From a checkpoint of a small mixture-of-experts model trained on Wikipedia.
Experts: 80 experts in each of 9 layers, 128 Mish neurons an expert, a sigmoid router.
Training: a variant of Muon for the experts, 3530 steps.
Below are experts of layer 5 (counted from 0) of a mixture-of-experts language model. Rows are named up (a neuron's input weights, with its number) and show model dimensions 64-127. Each number is 500 + 25 x the weight over its row's rms, rounded and kept within 0 to 999. Numbers have three digits each.
Before each expert's rows: a language model's description of what the expert responds to; "comes after" lists some tokens at least twice as common just before its tokens as in all text. This comes from a sample of Wikipedia text that the model never trained on. Tokens count by the router's weight.

# expert 21
Mostly the and The after prepositions or verbs in running prose, e.g. into the river, in the development, fund the extension.
comes after: "the ", "of ", "in ", "for ", "at ", "to "
up0:491486493471488426524471515503518498482521524521483509456498481504541489478550498544486512510527520520526511514501500498489484542480516463513443480551477510488511497506512485492541520472517497
up1:463464521506461541528508493487482509548495512472499468485530478512461502535501548481484509498510533552485530523525519517490520469521471507483516508514533507508493422495526456538530468498504501
up2:496518513485517536517520486469486491484423491509486487500517477539525514478517478477483481469446457518530518490514539522476480520549483450506511501502519517498486497448483508527476511498529499
up3:454456519541465499514540472498489502505504496454541513526479503451500531518494569490456458472470458519519520502496535498505526478524522504500465470522530484492483517491497484499482555460491512
up4:532484493469473448549481495530485488491519485515480467525520480482540506508530483502505537514528540475519545504487444485523479443504483523473530470512501470491538479479506515505530499534520462
up5:471465501508504525518494522530516512529518459478505533486445515513517474454479522490533507480511507557477492495514515485490518513467512492504469481478524491482487499502495511508481481491499490
up6:469494476512437447464523506481513503546480483522508499522528507533446545480464488484491508503475495509494472491508459501524477440492494481563491548469485532514522492482522540502507510519511503
up7:453483503482463490519469508505506531477477460482469489520518501467512514532516505516560483493518456476533465531478506456514480476531510471477468489513482528492500503533489480486489520487491556
up8:501503488481497497508508450514486498450513526464477493492524501503485518497547551495493493527490487578469516484570504544446466490477501495494547473479532525536531504472472509502527488483484492
up9:480474473553511528492508489533451473504476446497498479503479533508533525505473485466466505489570489489507519482537498517473504505495497469514496438469511514468489522456515492532449534501527450
up10:472521512473532508437495469550523461491523490486475484529510451505456519466494486518505477484540491513525515495486456528522511489486492509533501519482501477524483503384484485488490475532522490

# expert 29
Nouns for buildings, sites and facilities, often after a or the, such as farmhouses, railway, headquarters, entrance, campus.
comes after: "a ", "the ", "and ", "The ", "s ", "an "
up2:495510485533491499492453522522496523527521498485517485540539518497473502511491464513476567497507538511458520496546505516543474527485505521511481494492554512483506518542480469541521441522461521
up3:498514492497552515498492434478539466486485492481490505505490470495496476539487494452492494501504509523457497498488502502480459517536497517467490493496504466491502481515475559510543471530511505
up4:508505489512504487478528464515464526515518512490501561525496554508534555512522490487505494479498481467500478452559541595545496495504465502535489510527419504517494497510432511544495475496496508
up5:471475468532496479499467462516471515515520562542472483485473519516519460454550503533521468472510528484495470499477501567471553483499527492506478509467522495512514499498515500547464504502481514
up6:512508526521505498480487522528519491502496516522539498520537525491484432490489477511548494488483518489503527512512486512470501474542499509497502513507540506509529545500503525495523494548532532
up7:480461497507547479496452459529489507515466481530505484465521488494504524514493497506489507505453466464437463505454518503493494529500531490499494471497499455545506498491522491533462554487499500
up8:513480558546489502501465471496500486544539523537532466512520466528479509457474510526494542524496507479490496460516505500513499482530488500493496492494476464531463512419490501499496535492519527
up9:483482486456538554516476517495494494524540533517492483542535505485513516484509480495484505498493543464509519521524489486489493465513489466482447552489536465486496512438518508500489493429490480
up10:542520489467525482535510467456500520505552468497511481520476473503511470509549457465504548479517529473497523518562507500500465467499550506494479487541480498515507548538458522495513483513521498
up11:499538501480503498495528476562531516499502485516527492504493512464509533498526494528500476543524505531503520495468494489494513486532514490474454470472528520526544525452518502474483515510473524
up12:466531513468497488516524502459522500489563493494540492527517513453485511494520507475430469492461520511525487512502543505493471507500482510462497444499459491434471476502525464513528515504505490

# expert 3
Common nouns, often plural or ending in -ation/-ment, heading noun phrases before of/in/for, e.g. farmers, collections, events.
comes after: "the ", "a ", "his ", "The ", "s ", "first "
up0:462487462524539482482502489475518480470416496500465524474488501501542529506527514474489480457537485500525478532518481495510447463500496484492495526509472487493473533483475482522485456536535525
up1:508485487493514444546498511478479513510462478520506499482484474485476512531518448536533499457480498495544528501530468498486460505531500510526488503514516481472490496486483517521489467449445501
up2:483476493518505512474537470460482521460480477461486494502526493490480494535470507499508476457514533512533494483484511500496522503471509456492486497515476458487527525532497532488503514520448466
up3:483524485482526454523448501509484483500495478542551545508494495511562489468504497510490507518517475535466468506478471542483525525476519491548536546507492587468525491513492477522497504547485556
up4:470455526509541479536501494486492490467488511499494510511482506526472465487502504471481493497479489505499484494505493481487511475517528493474483495514510486492526543472470512473450542513510523
up5:460507497516519521485475516519502540482526477497469506512488454486484471525487527444513515508498479511492453502530534498505468539521507492471482495479500534503499466510519525497517470469493533
up6:480507489507472487496497504502494505539523498477497522461511502497465466489517492493447532517521518483523486474485500491502506503515489492505490515514485514496447501454461517502503492490477504
up7:528536504557533498536445480491469512458527512488508496479489538506476462507495510518488477514507551497531516527456505519473495543516523505480537479523498527457475517525495492487511469485520511
up8:533557521473497487512521525496476489504493501479503503510491490489479507486512543507483517549509546529554490489521498482531446491479513517515540539510501484506495544499504509475462503521509507
up9:456546496494479520522450509554483491478472511521514533508522468510507502533555490501498501555485551536498524520479480534473509473489487489516500507457495486468508522472540510496495491489513515
up10:480488490494522464486469497510511522467523510488499476464483548504522465465503486504534460470488509517518465495490514453530536488478498463532409521480514514526476481540554476489479508513492501

# expert 40
First names and name fragments of athletes and artists, often after pipes, along with three-letter country codes such as USA, BRA, JPN.
comes after: "| ", "- ", ": ", "by ", "; ", "USA "
up0:493504512477524478497506461521513496504478493543512566482503482518480515477501530480486516490578507464512483479506526513547515511491550448495488486543534535507494534467501506523470486519490495
up1:474540501474531495491485550522473494496496514556510493487542534549527477482514495501532495512497551532521477516473546545483453513497489515493505504475488512496513500488518550463449460450458525
up2:516472468514475510514479499515511481543511525538498525475517490489520515545480491473503505534510533449457436489467494509507471474503547530530528488518517503455517458532519551485455501470492495
up3:485504524514542511520445536504512544505480446522533497505466519580497443526498459470505517506485508511477486527504523506496498492524518502464473526496481500467481509509523515471510514517498490
up4:495497511485507533485475503495489492521508464492504501467485488498440429484482501475499495516505494490505515474524506513503506529539514494523499518525491498486478463522489548501528507498523512
up5:505519490460525466485572497470486501520528479513473535455492512543478497472518426523508504501507496495515508504534527494501515476494533508469476522520502497496475512530544521503482502511525476
up6:473505469529510513503547526524538503531494509488497531527509519480492499516472510520559534519504539479507556497487460545503532519475498505477518527485473523504544456545518503486477476442514537
up7:469495524518500481470520490496479489496462502518486488472496519522479501507517440533492558504488482502538506510504500425521439503523536541507482481472500496540508460532501458492503497491484495
up8:541545507509472493443469444515490546555542513457474521471505502511503516490481511508508547539509494479464481484501512548528507480480509498512480503539484501474509460529474500513516460508488491
up9:525554502483506518543475517479506595477490474506509494507472524530488517436511493500534491457492487458530505479550447442519491414494493503533479529506509501490486544459533480492539528500492483
up10:521527497513527487490506557519484475539479500481484495512470520491477485492485489517467486496548542497546506506506487495499553522532516465512522493514478512523538478499480455502501458501518510

# expert 44
First words or pieces of geographic names, especially multiword cities and regions, such as Los, San, New, Cape, Gal-veston, Blue Mountains.
comes after: "the ", "in ", "of ", ": ", "at ", "The "
up0:525487504500485472517494499469481515484540524513514480546487480509487489532504542508485465480501478513521483493514484498460480430523465501495499500490520563537542497514505488468455527497520516
up1:549505497494434501501498547464528536530495519507463508476519511448493507530485482554497498544519522513543511511516510496519493517507497487481492543530496488546455522504510496475481528499468492
up2:504499518527480485484516538475482465485493513496524498511454489503499512491491522486510471447486528514480495520517463547473528496507524511496522480512543529497529533499541519508503483491488488
up3:477509563473530506520552493530524531494473478517496458455519518499532490498497522535493521479494508477497546506522453473503495490448508480507467509522503463529505446488506503531496492492462506
up4:490481487525512525486540504450509513514533506494443526483533483514472494485544490562474500479493471530488532481489512496478534513483482567518516516503507510474509477477475486489449532478493518
up5:488510486501500489523510473516499498495513532562530499427485476514511480523489478471506514477494496489484497519461520481529549463499492490543526516484536528502492510497497464500541526525455514
up6:513519542499486500546494471485503507481525478492473520541491489486530480527469505489494474515463518488527479497503472516442483512527499540476492523501543510454536526441502482476475519476512516
up7:512545493480509514517491476483559535542483510505478510541501511493488545442502499514542520520465498471515479509495470524506495505436551471492490510489524477542511535510481537502495473492499483
up8:503501546510512533511480448521493529480493505512497507434551497484463502544539532506446496507478471491557489524523500514502520513498483502514510475527500485508520484527496500527507479499483510
up9:470471471512512480482503518502506533505509522511465505498496504523490507489484455517508525516505527502510520458494564498529473510464490506527498477509494496532500521532457456458493507490499477
up10:509513469528489508507488468488571533473525534499488447523521511479506487511491490502528512528515499480537491488455478564474520508492492536500542502500561460444530503483474506433477517489520480

# expert 39
Numbers, years, units and short notes just after an opening parenthesis, e.g. (1999), (°F), (corrupt politician), kg, CET.
comes after: "(", "–", "200", "201", "199", "202"
up0:476493514550462469466543488523513515512481522465515521494500460489532474495511503530463523513512520500545533495483508492474521517491489541527490524469509499522520435477505505505488509484512504
up1:487511484510484461546543487481508510492493481492504484479506494482557523489472487484509505478543520519517502505479520491510463536519455471503532477480534465562472489519464462474477507485446507
up2:502486481492492525438476503495500485510502514496464473508480490485467520508486493513492499553508488514508506442533490483482551527471510502481503473511480510520521505504500506498498476515451461
up3:426493509502512449492516498517497530504488548459468500469509468496503485500532514533433500481552496523490507453472526544482473481498511499464508514483509492487508525534512514506516484497497500
up4:496535508481494482436504457482486528520512488540466488490469478464520501463502512476483577526488471531488489478505481512499507472513545486490465478461530473541487494502462510483514548535521467
up5:514464472493448511499494517537548508514515466490468496489508509540497496473534463463488486467546506475489505530496455487524496453526516447494480496481538527493532480525502471505512524491500439
up6:500496519473459517493471561508502495488468463495488529461506519526499529515500497512513495501493479529508520490502468461499538585498528495533514501517473546467546497487495474465493513503468510
up7:506497488518530511524495457533508517490525499508488539513483502538497541521474531530525498503476480461455521529507475500498501529488542485467464496481501499470517502492527527519494527502469519
up8:473499497519492553512531474481450553461486517470497517470494484498487469523482570562496504503499523459514537504505501452489527490465487558472512493526467504535532468479532480495513473513494468
up9:478550525530481458510516486498482549496510542566498521495490532478524508498507513504525476477527505490485512489502509446555510496486493489499486509435529538504467486475478514490510524520458467
up10:461487473517501503486525513518463494494503487479494536482498528494466496516509494494480483523532512483527537536488493523504482539498487490478479484465517472507528535474514504508483521482508475

# expert 10
Subject pronouns and surnames opening sentences in biographies and sports careers, such as He, She, Nash, plus graduated, eventually, finally.
comes after: ". ", ", ", "\n\n", "He ", "he ", "."
up0:498475501530480454492503502507492477507517570509510536523516445571496498511520496480477492493487501524529483528494495493489528527540474559507495492507531534462450507525484524514492508495468504
up1:496490536522491485495458479483491510527514535541529508549492480490498505563513518483512523531526451521525511512496515522460515483473477526502501479494488467454490483494521515467499498491485527
up2:466576542487503527484500515497496539489511549493534498508529543511493476517481520529448508498478510510482504504521516484549473516519545536492479528498482547518499538510512515498501486502476480
up3:490512494551477476502472529503485503517495522483488556520484556511527518542501497516516511489484502529519537455531529442509522481481491482489520484492470472452542515500515491505481517550468517
up4:484453511475446535489489537510473482540526500521450493524547528550487470514501461506496526527427533493500488466486499527534478489520506450515500512494493497480509449466567482493509476490478530
up5:500465518468457503528538552510557542495511512483437520501524515499503497556507516474477501527503509505499487488488463525516497518505526493491516461492537501492437503519505493491517465512468501
up6:468453490545453488508484516501455461535508508494481521524533532558521492521525506496509514492502471467483507488462539497485456485549492549527505480481520471498514496518513518511526489502507498
up7:500467530537458472519516517497470505486499462506469526466494472466486519513540517498506488511517502499506493514486501505542482480482478491479507495538483481562482464464538529514478489562529492
up8:456482511511473493496489534468495571462508499490527490481521504499493504534509496516525503486505465466475510463437520520553440477478555531495537507486471504510496516539468436486520510471485500
up9:453507456488469496527543494531510503564513522485510537492545490483527489490515557488504490516482506502517501492542504484525528498488491520513498521530505526498530540491501488467502503529529490
up10:475489466483494503481476516529515502482498507501518532465508505509456512502517487553510542492524519482508500450487479532493495475537502494532480502477484501511496540498531500508531470516442517